{"d_shared_expert": 0, "balance_loss": 0.00621, "head_dim": 64, "init_std_qkv": 0.0194, "lr": 0.0109, "beta1": 0.93, "schedule": "cos", "dataset": "wikipedia_en"}
Below are experts of layer 7 (counted from 0) of a mixture-of-experts language model. Rows are named router (the router's row for the expert), up (a neuron's input weights, with its number) and show model dimensions 64-127. Each number is 500 + 25 x the weight over its row's rms, rounded and kept within 0 to 999. Numbers have three digits each.
After each expert's rows: a language model's description of what the expert responds to. This comes from a sample of Wikipedia text that the model never trained on.

# expert 36
router:465436503464479493516466473495471496465512535522523546506535498460541486527484509477472530534508455505486525462451508506537473470507485497475535509521506494492512460501482504468456500520500444
up0:494464491528519477482532510518503560471495456515513484470476474470567503502477472456500537438483455491460514529511543473527484489558518533485489486446520473458437522542501493481485509516509463
up1:540506482479487438550524484499537527502485488514497524500522506500511517485456487494525510502484504508490524519502523504494491504513430470506467498501486485480530496512472514507512495527496519
up2:493502472470504506514520522537495518471513505479495521506505527490566490519519470474524473496470479513504524531507514477490495498510539497461524475554523460490466498506510529480467528526562466
up3:497545534462515521500516486506499509521475545496513508517504524472479507480458510540506436547542481542486482517488507471536476514575491474534496493491520468486565513489551456507502507548551491
up4:503478560442496485489510462494488555451495453435529466480505502516551465516471534500540500498494538557523573529504486530506509478495475482432499530460519494498475527501480492526496523530467474
up5:507490498499462505516485504518534505476513551524506498503502478528485486478526471474506466499501462496481460484440508475530469483504460472479498504522512479494510473510504521520468506518531499
up6:484498531458508492527515474524525518493497479523473526478498485499514496500497522520505524506479467499513493532481530517498470529513494504516489511469549470510530535476489465507482483495526497
up7:448548454550489532500486481535487511511509544490502513526505526473513483490494522472483482511454489516507534493541481553518520496475525464512513493480461517529479441477510468508478498467499509
up8:502529519489544447470500510530470489513465514470506506550476528518465493499480471506551517510511523497528492508475500515487508485547479515501456492515513510482491475520501472508480531523504501
up9:513452485487535498499501538493458520496508504502496471482530501517555509474465487490514523529454506466497499502494544512496544502466521504527508490489514486463492512509507515483479467539474485
up10:506520491471487468500483487509507537559489512483481472464499487513505501509495525511453539519454482504484474504515519466444488502488492493487452471488536485453513496511484538480480483474572501
up11:506469511498477515477512503511537504497506520506504514478533474498502542478505517524524562534488498505476458487493554538483515516475522468484524543485522533493507495510482536458475565508507494
What it handles: Consonant-heavy pieces inside non-English names, such as Omurzakov, Khamzat, Taluks, plus time and ability words early, late, able, returned.

# expert 8
router:438454445478522497493496494502496532452483524453509488541519500531509532502439448493519513507548475506508506514527502446476494478476469491490489483482545508491495479530537486512523543514541503
up0:480470544464467498472511500496529523493497503428520529482518489511478518525468528507513505496455515535498575467456516515466494528489481492480542503507480539526477510473503491467516500492576501
up1:452490490519527502515502520502512546471506466532520540509494500487540531469463503456523522495503491471499546471528496512526520475497514528507514463533519489480486482533497497507496499509510526
up2:500525477496499516515485494520507493519471502523477483494496509494523501502461474474503462523512502446478481509474504519547507461512501491510468493507546491464482496580540488445489530512504515
up3:521523477529527494460514553558493485449509507460488493483475486491455503485459486482520495516528519482511492507463532460512454519460515490456463484493499526509495489582502527491486523498542499
up4:415480504525444494483461489502482495535497481470547479491498510504472529525486494490500508538432454489541457468496492541485514477522489552502517471522462469483487482513487506546493503472544472
up5:481504510502482528513507514470500491497519480499514517529501500463507502512477492495496515524481528493484529432472500535492457484490500482495506483541491495524519519514512511475548538476500475
up6:510460510487518468511477536517515523497523491549494457488506505501516474482508506481466525502481480484513496459484519500532489506494510500494497471493459524519458504520480519482502533511520503
up7:479475495495538503536508469486517494451467485473504492546543478512476473513477514470458487504523514490493460482504508500521479502510503492519518489497522497473440502523495460520507511529531496
up8:464529469531493517519512501554497463505526494508511490480507501509464482533473474483511509496461467529498496485539508430506517514494496514506525521455505501474506534469514516513469514508539521
up9:524481509496461457548509498485494502460514495448495499451531495517540505490474499490492483494502530529507505464511475507461448490456505489492446480498542481505484509502477456495525512506517526
up10:482508547512493487548515488515540525471485492500503497511487478468475532493505538429448528476495510515498530530477505506472466477508529516471483499509507465509473518529523528474505498558469504
up11:485489477506489496522485500458475507488498557488481481525509483526535525518468530454529529496482499510483500505508493487462525491491530433497508519495527492552490495512526472505514499498543542
What it handles: Short inner word pieces like ot, at, il, el inside rare names, species and place words, such as knotweed, Pencil, Allatoona.

# expert 44
router:477462499486546513483464497494541496511444537496496482486528536490505524462500476489468494502487467517465504498494470481451487472523550506486506496493531514459509516467461521472492511498460472
up0:477552507489522505483515520481508462492481493519468514493473475525496495476486480537486513505468461532528473509485487455510492507528496498467545513471490448431505524471477514517473517576545497
up1:494499475467499474446518500505444517492523495490505527506461517462472438483508513452482495494521506522504504507474479462536475473540537507510484460493514490433476516459506443491539501528443489
up2:528507521504544514541544497535514513522525532484480516484538461500498514541518516504474428481521492488476520464476500480514530516541457474450508482521476530509507454515488524485481502479541500
up3:491481546466478464518518553499440499526474474517539496489516526512542485513508497477508474467478509496497457489470491517516516472502502484502513493496466493491504514556500513504515446453492471
up4:523542502532492526520487498510478497507483515515532478521499518513495491467510450486497479482561475484509505526532443500503472446542472533457473483527509468480505506491539469470505477504539464
up5:491516479525517504504487503475467469506470512456506476483479491505480542442508446514455468489482529476516529505503480479483522497532513517518486503446471518510499504506525494525508481510482505
up6:506512476499497514514496476494527499510475511501478470497485508465537475477579523521519505516455500495499508512521483511550507528495505536494522504513496470500481478487480517521499543511486497
up7:495484487491498517503492489524493504507514493486514526518486490534490492505499525456519520516495487544506515446515504475518505462470496511505451473452491517517512515518506476514503532544489529
up8:492511466555557509518521479505479480525488494527560456551456489497498501471543556470482502485474535523496497532551456511507493476495475463515523535490542509522527512485463533450532509488494494
up9:503521495490505529515493509500475491498462507478514502505534501503538517491509482496483498514501471523530526513504559477437494562462484471466475503437458554439516464507533481518511517498499504
up10:522493486496494475508461472477513499509530471462469498536486481524545508521487477467480492512538512505493485482476483460534439457475485523494523510482520475481443479484483537497485462505579511
up11:510495484545535490493497477488465459544474519466525515478510533511497494491528445482510503491510494488487470507502473531543508482517519508511440508522529517512519460482502474474530486493515489
What it handles: Compass letter N after coordinate numbers, titles like Sir, St, Hon, and short fragments in codes or transliterated syllable lists.

# expert 5
router:502481503492506459522473476478510479533407497501496512518515523504517477506508518475476505472454476539475555484512517502471514483521518531431488550490500504486557497508508489503481479505531465
up0:482502501494494522507472488500498509543514472495492554485491472492494520497515506504467514526535495520488477469476495503535467472524466475482498469524512519521553539487509536501503509457503499
up1:509494535489488504481505450500526537496441472504510474471522461485489457524510500502488517481514505487471542487518504509481490524482485529478529563490514515500515546509472522506456468494539512
up2:500508486477535508466466521461470446505485496476476480491518537501469516463464537455523520498514493471469483475479508470495487524490480512518523477491507460563497491510573453507475476550496489
up3:485472511468539493487532546524499496495508485517511494502486482468507495501494502534525513531514503514515481519505520482521529516477506497519563507543477490472517475515458485508475536489464469
up4:444518512482487471490472502493482498507471512535501504514497523482500484521509485477493529496550530519512496513493519459489557497509523497470503445518485516498495503511494450501540536526531516
up5:472504490465507481539485489518505544506501499477494485488512452508541473516518520444519487524478490490487554528509462467515519497516518501519490501538466563432489510493508450519505548483451502
up6:492489518488540511515502465505497485502508476493524502475512493517451490424505522438498530468467509491478551478497524486528463513545552481532464491501469514442524535535493505533521501514507460
up7:461526480534524478487467525515504533495509482452508494501477547481565485528491486498488470509467495516490505502493530530497484499470530537534496544506463473498507498467503440526530516486537478
up8:507465498459551490561479492496491490531496493523485535479532524502487474494470433521541490494442527466523493519482534506492553514486511466505493492463554530523495500466469546517484496505522486
up9:534475516511497498510512495476497499549496476496503492513513510520541493484522477458500441502504527474518528519541547536488515531483511540460478482493493474510508533526495458463554490454513489
up10:502491509494510493485508462508518503486478498516448529478514538506515495475497496488515492515521480459463502494507541432533513503532523517496487509501516511507532448524497490508522488486495480
up11:502508487490505542504509568441455472504479495517495532519510497482571512510458499510519493488487487522508486516481509497473506514507495530504500528498505491499473488524518488510519527510528543
What it handles: Words inside song, album, chart and award names in music tables and discographies, such as Billboard, Top Alternative, Best Vocal, opening quotes.

# expert 29
router:478472504497470452506495521513479456528483540479449519489496510474489502505526522520473513513503498499496520485484475485477519498469489549484523526474493495469484503509498482498490467486514448
up0:469511501488506495520513497487502564495453521465481479587512443477493479501457479503489481489481486439525481529453485522504552519482522497515469523547472454491529512536497451451503492516525489
up1:519534478489459486540479479496476484504515478481504452530517502532477539516489489527527501486478539470490508499487460464471489453532509533523510480503501490522500466535489514519485495496497490
up2:515506517487479464559511526519523537481508461480531472542503509504453551490444465473496531532471467489503494508512496518515485488535438481524515512504494442526447566512519488506532478486482501
up3:527478493505499534517495521523526487503492516469511501517546475471535526512548538518510495465488536458495475504480531490475475522502464514509581457517480513499511532539492498461505517520496453
up4:552490453522504528491474499489510535532533529511470474486487472493507494472469519503476524507484520463455504453467526553477452491515460515493499522488512513505484537529477497480500464504504492
up5:519495460495503492518531510461521540517494507541497518522443511521532475471506497567465517506486549490524490451481513481510517516470483493503530481513480508453514504530543500535508495461519460
up6:523541508528533482538480473429504476484535506481507478512498516507526524495489488513507485502448471529511515465471506505498505496520567531481496504515457522506521477471488465518482543496515490
up7:507524492513483414504490492544479460527494554485511493478461459544474489480529517492454514531498479470562501481552476499503478475476543488526484487483511457503548498502528471510519512515541556
up8:510470509499485483497457507495469505483520485528537489495521527484495523492485471481468518482491487504500489507504464529497470489469515519427541453513512500521495480475497443462534479486490501
up9:510517508530495478511529511492467451538466534505511534448502454521490554497508477433526501514533512504510494482490486477508475532491518511536489487482535501516532522488500516442497519500489498
up10:510514503469530459507493549499485507464521530508496506498503461466488552484499513483537491522483464514522449465501512515523475518501478483504489493481487480489502482493474486444494481479485524
up11:513448508522502480457494455498507479488538493476446545540469538466551499495479486489506517548481526488480506490527491498499495449468461505503454534504505503454518538519506505517526488532542465
What it handles: Infinitive to and modal verbs before a verb (can, would, must), plus surname pieces after first names or Mc.

# expert 46
router:509458461472500462519473541549527465486476533486504540544547497494545547502487475443443511470475435517518551479484489467474487456443483495493528530508499525448516550507524503500506520496481467
up0:568525461497479471475489495479494495477504487489457502467506472510511572515427486495528480507502477512543474503471506499472512469472527500548482511507514507536488484510454500503489477492502525
up1:491453540495464497513512525567502526458526504464507478502504482501487495515483530503529485504509467508529512505528497477511484472464498480494509506479517509515506476536474496479523483479526463
up2:503476463498522492517489504484485483459513552512501503554526578480509483469497507506494483487521516520519490519489477492467440453478506480502467511523519508487500495582506485495540516532498498
up3:536500473516504450467496472464500545522512505490480492518480504512506479487515483486482495501508517553478485508549498438497516495465465531488559477419496518528551516483485496524519510516486522
up4:483463521501502470493506487490496517508518539474484522517499485493511469469501497519479503530488513489474475467508481463520489500496441517478530462513475487477520517497519426496527541509545502
up5:507506482511554492469530527493490465490510485550480527489500533495534495518485509508480497543473483534481536441490505479538534481460504454511447519506504463447491508538461500533505526515439485
up6:488503499492505496506489528536471467508526490499524512507528511462531461476537475447486472501479512507526509566507455484503534481531520495519504499498465542463525520504447518512516496483465505
up7:499491544483505482526463491486477524480491520432507470483494559511508522522494512538446513486499472456527505544505503479511495499463520496498530506490499491479502535496521500533512552490498536
up8:548504467493499499503509527451494421471483472473500480460494533505499533511519496495517525471496426502466525504492485485483504501517494520551478501488505516558547513506468539482506519512522487
up9:507495493497550484526499498508496473504484509470464504507446502505506506479452521587478501520472461502534532519493501445491496497477478535485496556498547510471532496494529468511477493455489518
up10:468491462532494464483553516512471503510529540497484509518526504541516484499492506467490489497479478524495521531474488522442510495484497482424502512508517494509477467513496507485456567496504506
up11:551538433462506476499512521524481457484509498497535509504542488524479503543477488501468498537478535487498507445505478443487508466482475526509461503487496493466494504543525457504511490484546444
What it handles: Mid-word pieces of medical and scientific terms (necrosis, progesterone, synaptic) and digits/letters in measurements, model names and subscripts.

# expert 16
router:504477471479477474519513470522519515502452462495491509498486507463527479521517525524502486524510473486475528493510496477480514481485463495520483537440495504522485514485511465491515515523505516
up0:458483495518506486532494529510512486486518522471498480504486494464529492528518521508505481440500553516511500439503496457504543542499475486440504520496471536515467496516517475483474493519510512
up1:502475453515539485526512501513501532474532538500474474537509467475481495504539505513486475542472491482464531538534490492508511497477525509527465522495523549500489497511490471447479549523467502
up2:507501468455500496534488559492532470478504495489481461495533494433509499538476494494475524464471474530528451493500511490483488492505478516505521483524520542501473547488464457485519512453517448
up3:514484507520494462458495509508548500474518509495553499513539509523499492494515496459511483506501484517504529498521524452513468513502502539526478462485442470487477507536503465503500493472511450
up4:514546465510477464513504544478518506510470517516484511502497539485484488532491489503508511530482542482486482514522511506498540493491481467444542458510505565504497543498499529504494463514494471
up5:465501534474527493494463546501503533507504505520492482464518500494479479470499468524471502507496466550466496500538516529504499481476499522485538498476517531455482511496484495457460473538486512
up6:494523510482509512508522515495522467512513483489556522542521556465509498492450564520505454522486518496542565525490491516503476536479517529509537496522562491489531509514533496545477467466487528
up7:448509511500531498480502487487517498521488464509483473544449503517462433548522508457472556480508476458475506510559473511468457474521515446472504519508507485483517505485508468480504521506484561
up8:551488529477482511521464494500506480517462510499490490504471510542521522540529510493511512493475485474538508511431564497511523482476471520514465478491525506474517518503499483501537455471465495
up9:499480516498524478533521546508502551491467453462496473507472467520515486526456478507522499469489507487488507523512490515476492532539503483552505498504474507495510492530489458493490524511504491
up10:528545505494512544501469448501525517553439466513494527487494514455532471463499530507489465515452499501441502509494487500505536493530491488471494487501484465511512480508513538510475550514480541
up11:515501507537550516477507538512526502532493510525524520510495481474502490508520512470481537527506518491522469481484502431516532502560500498499495481467517499501457523484487496521504529474471493
What it handles: Hyphens in compounds like U.S-based, slashes, opening parentheses and quote marks, and list-item dashes or blank lines after headings.

# expert 4
router:491462483495458456450486536500507513517488495478484534524523499524478525490492482505510500470517492529510526490548503533468477478480489533421524528510503491509516498513488461511503510510512497
up0:531475513514515496495492502486508495529483476505498460498496439497534493512503471513501502491473564523516511520488484488510499482473507524475493502518487496488507532502456468495467469538535540
up1:504538497519485504523520501505497493520490471506554506507506523470560493516480460520451522459509474509487459542498527431505499565538500437512496518472481514483484506556487540486504506524502496
up2:489493505456532533527484465463498535563486485508478499502525463508506472517492483496505560506510449470474467477474510484480480564490504522487541537512537520457504500543468478531505499501534481
up3:488479491512453503450487534517521498509501497521473490510556526521493489460486495518487497501511506494518524490525481539483508504454510504481485486497541496510503532534511470486533511461504508
up4:512518508515486477478528464529480479468538470491475539534515498487483465432510526471526504519521498487514477527510499508455534540522539519497516507489502516510507499506504481469493485476535512
up5:426514490451529475487478529513474480538482532450455522434506506519504519521530494483519486480509529470524485460516474518468538520513471531530493507503517484522559473477478504488493487501535510
up6:530543507468510469512481548541527548546489545473482517478495502516505528474490489453460493514500513476519547499516527479462493476493503490524528510523525536492453495504495471541524484476513477
up7:534469503463498512506487497486463522532523495494449534507483476483524542536471530497525507521520494511548465513483508519461474511488502515496519500540513514461524543529427491480461527515499503
up8:504513485499498487477484498488505475548555478471510523516521481461516489498476475486542496518493469487514522502499534507466526505494513499516502493493523532516516552510499507531460530454538602
up9:492463487562519513497507525518449536483526481521506511542511481486484554507488469476523506453500476511481478509470503488508472525434523471476476534504513551510445509494486487468529471547505513
up10:478481495525514479494451492515495487542486520485508526490531443502517470514511509503484536524516486503533493518486534500435515516514514493491525548546485499510487503511568479498473492490535523
up11:512487508471527459508456470505487544469478490489508464506515478504503515498480495509525524487508491544498505486516453517492512484490508463523490508483498497514508479511496526455483430506498491
What it handles: Reporting verbs and evaluative words near quotations, such as said, stated, felt, good, plus word pieces inside quoted titles.

# expert 13
router:504500445501530469494513544507516519497438490493493515486471482496503519437485478466510519512507493527497512451513523433482473476501477534501474506497506508470501466480490467489472490527502473
up0:537536463503511509497506518491479526492481488497507498517504519515505469485528517459540493534522495487501542562491524491514433421506485513474567472492495492496489483502520473522500508460514489
up1:509519520563507523505481477519470452465461479513471510485549460504468528474530451530492459501491518522491497547493514501498496504511510472486513523495517490472483479513495477538479490527483498
up2:485523462509498454467490517518505509506500488491500454534479494482498441494495534479526471527530504534495489512513545495478483487492504474483448519491530484473500518485518474508521517521510501
up3:504500514527489442548468507517482493471474526516489499502547513557464527487514475511547538485519477477518495502549525509477509512467467493529562488509492526564473532533499524504496516506512527
up4:524451502498531492513518529510460484514471488504532508487486504496506477496496486499493483552514507504523528443532513478505523466508450494435524504501533515535493487501514525491480483525476526
up5:508503481526523533474508497571482468516503467503497500519485485474510476489503492489515515507498509502459513478491505437548500521515503538503536509495512471511490481500481557535495491496476450
up6:517516492495520485511488532531526513521470499495527526502498519538495514532527533484498509547451495507485502535480498499493462465498445481531507512452551500519487483537515505519499487488501457
up7:460490452511514498515507530470512515543504510472510490528509544471482495497488451490512553501475505523540494507506495482536523550484518508522509483499501479462478482504543491485471459514453513
up8:503510516521509554479482488514535487490503469446507473463429505487452483537487489458565508512465458530488535499552482489513464503493496487506482512525517507535469518498503501499486512507469475
up9:509513494522495466442438516545434512527507521529509495496518513485500472500507507519514494542474510508476479490483481549524474504478503517473463456528510508495497465500518479502461486519487535
up10:535525511490497485509482534507508501501519492500503481515500509513511467508506501505531518526465535513563509484518506463455454555504541504533492522472504475502517480546492527484498521501470499
up11:488473482490452513541474505502519492480470510508517487516473548504467484501496479508504492507526492492475504559444528477507545458477523510493523494478511508480498497521500496513517517498524533
What it handles: Words naming sports teams and leagues in football and other club contexts, such as FC, Rovers, Swindon Town, UEFA, Cardinals.

# expert 21
router:502509446497478488549523513499495514517465547532499540498482481484496512509460498487468563488496466538492519479477477505501452499535490516493535508454548490490497446491497484462489504499488508
up0:513497538498524527547543483483505465490481482536521552527519458494570533507491508486477486495548463487472527480525453524520488474510503502523528510510506527501535515500511514514497531466493476
up1:513542513497492485493522473501507464492476511475464523472477477487521497495515483514532537490511526510497527512500499501481519489531491507497549489470499482537539511490521466456519480481533475
up2:494514454528506484492564462525494490539542526491497521472511457474505476485515516506479481499499470512511496550467488488547534511497543494506503432476489500519531497538511524473520517450519516
up3:518496459500503518539495530513463458541435538499451459548491480486535446522490450510505491467500488497496463532498442475499487468463531548469503496514511478506478494542479444506452488484537519
up4:499512474451485559511525469475487454466540473523524526522469499498503505509484504506526497505443498501460484525482512531549510504539462479491524510510494468443517495468522495446500539476506453
up5:490490443513566495529517481509462469509526486514510503432484479470518516534509501455499529509485505510492478438462509535515527485502514501511505486446515482472528480463506489495485502532495518
up6:466498510545505504496530488482498468494497498531530524506473434497485513471510510466506504516514501498509502492531504524496491519479488499519523503512496458454496474457478513483499493529515551
up7:498493506518523542474502470487485518534495483527462535531466515520492495522517475430467513496508473483508511501506474497475489453532491489532519477474479487490504512516475477494536515474477495
up8:498520505439491524498532510443521461532513488538496556537517453515501532486479471507534517494506494533534547491500474470554520448494507512517519515505492534495493513506474503496520561547512464
up9:517554512503521495518478474506549545496484458502500455512513469486506479481530476476501522516526509477492561449571470512524505516497497489509498514466492538494502494524495504534460483517524487
up10:495505522542467515485495507491462530497479503490466567533499488478506479515480492527496507471515502515476498463531474479527453476484512520556482512488513515509491478510526525544489519460502500
up11:493533471485525508415520453548474467468496529521520524482508535459451453505502503444498483548517478500497495505481494502521496502479534470514501557477518497481511514518561485512489479543479501
What it handles: Semicolons in lists and heraldic blazons, with, and descriptive participles or adjectives in botanical descriptions, such as furrowed, blotched, leathery, white.

# expert 47
router:531489482505547462546493493533484502501516553523485511473500515502515495482518511491493541490484516495478500454494446500483471496513459505500531530505503498467455517486498475516510592541473488
up0:504440471491502492517539495515482498495503472477468533481547465449471449518536516521495515497502491448463527482495480510485503519514487514539513544502475473488520516469529503508488536518505518
up1:500471467505499459479469464522500495490512475509525541462490517492474466529503477529506499476516475518481521489508523526523531509509483486475502440441513494523523533484455486516461496462502484
up2:542500529476458509543495500502508483499479445488527505506524550499440490510504433504492544490521491469480529481498480488478505500491500536513448531526467463505523511495509513503502518508499496
up3:499494473503512456484526496501525487498539499518539460497475455519499500485518522510492524503495495491529536482502510467530502491507509526458527479500451520502525458539483514479519499554525496
up4:527494517552520496502471468523523490501526508492427476460486503443469479497492478508529500506524496498484459480479528494462506493498491522501485534548513494475486499539484520516495534503537466
up5:478462446456510485506476453481509509520469554464472505478488447495452512505474492498492519526481511490497516503474496504509510518492434494507520522529536497496499516471504510508516488498476509
up6:528485478570487481553482452518470515479491521479524499502511518539552492479469468503533496533505485481475469489519485492519515504519459514493497509449511504444509486425524503476490471499478489
up7:478464488515510474488500526542489544510488496486520536510527538553536515493523444515453498488506508479479528514466462513488504499476500467517526515453526490534483507512504519478479488501500525
up8:491530496508491495528483497492505521528542539455500514483466494504530487489485475525519469481520505467502487482468476548499541478504476512499539488451516504483458494517514469495521489492503483
up9:488519526499503464539486511512532457470478455536484518508492523496544486480524483502520485509450555491515468476533535489505476468517486499522513477459541507486493502555479539509504520515498521
up10:506509472520545507496485482496506536533499436510563473476514508480482482500493482508503527459530474492523510533509497492507538498532511498484520453540493519534531495469486465484487505491444498
up11:536558483519491541502514488479513455522478501476506475483562481496511519499472472543489503529473533506504491519475470464499548508493499529521537519528489503462511512512487552500497532531462538
What it handles: The words and, or, & and / joining paired words or names, such as Town and Country, directly or indirectly.

# expert 41
router:485474515479485476510488563544519455528475524487478511477530485515488539505495494515466500515477493495532492515478444490505521468484518574474509496516492493523488457473515502484508547507463494
up0:495517501481510497514514508488504449544488519549492558518492492465521533526478491525491505511554489501514478475495514482471495491521495512510506473494493532494488474522537510535507501452509478
up1:511537510533464495530503503544463524557515522464474502498516488475496539486507534532481487539489547428506502483493492478486496504515513548501517517553496494508488490487511482432518503555526484
up2:490490513486499495450511526523473491491522520541508569453515475494463478525549480475471510501502527459509525472521469442484492495514500513500470529498511515509494481524484498513500475508505497
up3:485512465509491485476485506477512550493475467431505494498500552507486489509481534446495512518451486466483440491514493533503468479493513490541508503468527499538491496486504477557481482536476529
up4:525542437506525466492512511512456508533460531487458439481473507521543489472501487530505497483508489486475517499495482507472514506499543497427494449494488447486539506500489490490537510504489467
up5:538477525495540473462549548513535512465491445503496558482479500481497537523481466443517504476534490489469513484468509522521504519478513521483494523527521498450481482543469539494486492492497530
up6:440487502486519501518455507529563499516488482537455533540500480500518461459472449550500468498499539554514503511471444549522522485519487552525507487501496513527526554516523522488511521442514520
up7:467536497497526466464517504496504505472487498453498451541522492458477548487494539516490520498520513498559454505471467534489498454495479508529475519489499481519486471472504501516501467513489460
up8:543498525480515482542493511517483499475480487500472512472478443475515506478486468504521554534511483494502469477541514511521512524513496459514523509512489460508477493485516516463471466489552524
up9:523551531492531514529524524523496526543501504497455463530488483546491490510488498490481519488496536524522518516490487504505497498557502498466511484499464490508493495471484505499514520540474517
up10:496479495479489504499545485510479459530478487468487485536525521490484506467504480530509538491436473457507519502496492532501487497502515522517495482503524479496503485439530494493505472502529473
up11:512492521526531540514532489500490512499520494456533519489487511524522498430520497516520512487498452498497483515507507542493476504478474505480516477515471512492499513477493511478497550530494491
What it handles: Middle fragments of binomial species names and South Asian or other foreign names, such as Ambystoma gracile, Muthukumar, Raj, Vijay.

# expert 26
router:521489494493504491515499513499490537482490494490496496530466468491513503508486488487511538534491503497511499510506479480475442503489487518444509491508519495530483498540520456518526558491506488
up0:538522525479445531511508475497503498471519511538500504500466502469504501585503521483501534528478467548442483517462526474484505480545477539489521514493508485504533551495494469464457567501514450
up1:478469525512539477516503524517517515509490510521529489510505499504483504487477481512513507524484459501487480468490512500495569496499505507505491477473438493490489482470507501488526468496485495
up2:510461518489531522481483455469509501538526482480496474522459517522488527484531497460494488526517499492446476566487525484489494551479518501493498510469537497527543506504566520464532515490507478
up3:482490462520496550504460510507493502458469477511494524503545481510490481523501476513503491484530475463478492528486520528509527466475508499481555507528549512473546531499518529495489479458488512
up4:472518477471502458478471533494512523508482442469497469495522504471551489503486507477538554524500509508478472474480495473503520486468515491493508506507541504500498510471533512505499483498507483
up5:479534512529555500483493506551477502515541487500522520464501509502531486489506534460533505483559514458510493512498465507494513461525501520513483498472505541489537518512528511495507492492501476
up6:511502503500479532481471465490496524508505543535470480548526480512561503547505497460466513498502506513492451531493467553499527505457515492498511528521496517527523524540490494513496498504489503
up7:522549527528470474502510497447496517462475485476548465479470504538525481485464517512511517519504472520538480478486508495540497518561518505522529549508527516520496496469476494526502476530505489
up8:516483510521509519498498499562531521517494525471503492490544487469491482480546509503502546493532473495499525543497496553539481494510477516498522504497461489458500538519475524509466493520510509
up9:496511514488511493493522485499528470508487470526490478505488498516460516527542486478492485463491494507542521462498459524542522495506489482458550437512499513516568429502458494518498480509498497
up10:466525486492516505495489500500498539588520528459485444534523528507485541477508492483456482481517512477499524486466471481489515512468542480480545477497526520502511542481504512489490541474477556
up11:465528510485512502517547488504514515465533527498516503446481511508508490514438550549517504507512486498465436458527479530489507509474510499500514526481527466493523485512474502484490499490542507
What it handles: Periods, commas, and the article a, plus clause-linking words such as when, where, because, that, which, However.

# expert 9
router:455490469478534485511472480523509514525494543483471498472526538474467518517518498505488486509498474497548497463494531473507487531500488562483536479496515505491485476524508480506546476500523470
up0:480453544436530525507511532510480503542536545472501454487514519465498491510522514501505485521494469468497435499523481513499523467495519508477524512470530522484453524518483512510498490497474493
up1:454498497503496520463524485533510509524527546497485478511477499475476519525525493487510518470464481490471486504499492475508490503501475528476506544490494533532463497503506506467552509513510538
up2:531500485502567525480512518562565529515441475516492468469501504480526453516495522500528485477526512506480511494470477484493520521504474478458494482532465517499524521500512500518485520514513531
up3:542499492531474462472513518476506491501522494546489526542550523510499541482448476478513488503490518507518518495498476511507497528493516561481494443480481556491494499471505476503485508487487480
up4:435465502532490423501504504484486521522444503495535507500523531486515483475491512548498538452517491513489490468511543507556483473466494484498499501538506477533510509497461482503508532555499436
up5:502480487513479458496482469502543539555537474536507490525491484507471539517436503516482515564511480480492478513498529498477485513501504505489477517538521516459516472553460504485485486519503471
up6:507480519523480523527512522508515502526506537415508492505504516481551513505535529467531487491487516532461527516516497520500488526474509527494460543473434487560513520495508475504485487495511453
up7:479504466499511503526515512515476521494480470535526477494456503483499460512483486493490465499509482503503504492501512488512454505525476513473543467495498556497446496463538455523522508489471529
up8:528476512491470474504484514523462495507478504487471507468494480511455473516520480504480481509516487509541497520532503506481539501542475542519492462522485454502482518528467538473526513480532484
up9:483522555498499506518502484493512504541484485517477485503507460508517506535489483534504496508478494506480469548498467482499481440470532450482537497528488497499444510508510484531515551490517497
up10:477499490439494444490508538530508496489476514473475500524507482480477523532498518526477460468454507505512486528505492500493518457482531511533523528485522521496484455536524490493520495490503489
up11:506493476479511499524474526483530486509480524520471482505531501477513534534540513509508497512520501487484531484507498494483556522451482442475514510492457479481458500502526500487499521508521526
What it handles: First names and name pieces of people in sports, film and cast tables and lists, such as Robert, Michael, Justine Henin.

# expert 19
router:512526487455520482481514483475571513515481512515505540533516483500494508507490525502505524516449457510491533444467480481516473504526508506537509515493509497505474481491530487517518501491501474
up0:520467541512504500482468494535438504489480511473455496511446495482521513500501509451491482484475487500457511498475468464499542519504507515500508497502518542500505473480513489461515521479466500
up1:474585512444516490469474548531487494529477485503491492514525497506487482526463512483558498471507485503489470470560499485485512549490523463491532495482483494453443479510492503496517463495510489
up2:466514514488494508521516533485491485513478482513510511485494532478498558497471529521541538469499521484461477453492515483507528454538494481488495497504506501526462493538499456526507510520504437
up3:517502512501505486475487554529446482505480495493509565499517484553446484487505480496460498491519488471507475483510511507543498512475518470496483498438517509522483471488544487511486477495528446
up4:483497505496473484525533481489520532517507494482515490536526506475471481466510500482524513513462525532472483476467491440499470478470489466490538513488493458499530447492544464547513531540487536
up5:506516423479503462493493496451527515496539497458508526549540491486514509493488491526540473557501472505480496521546500498457476454506465474484505513521542498464457488496500469534490477490534518
up6:498506535478468495500526530496459508503531542499491464507506499494503495479440540460496536536512511497538528500501517500525488477480518495490528476527459539527510526535516552502456480468484529
up7:496532496508535459527500517531507473488478475483508536487516448498519507503522469502496505492487452500507526512500520508531501496532512494501501546510497534480506534506527498495557469509539486
up8:512446486475532453489510513490463496542475521501506513491498487510512486488520506486478517533552480533446487489505496464510493504497488522480447463477526474445564457511514493498480508541485500
up9:544466502502435497520482510510490502494544523494488483470492451477477472550455475485503519535470490509502533506521459483458475506483499529551495532501484529472513496537538467446496482491532493
up10:533511501546497488463474503519507492464412493499521526491424507542527521502482515512530476545446504508473477541528517507464463504467502505521456520476504487497490455533512459462480504513540505
up11:511498520498497508521429476494508460494483506467446523516451512464566517497493532513478540507519482464514473505420488524486470524494512454470519473529472478511490516454514490515453465514526530
What it handles: Later pieces of proper names and capitalized name words, such as Blue-bird, Major League, Street, Square, Creek, plus single capital letters.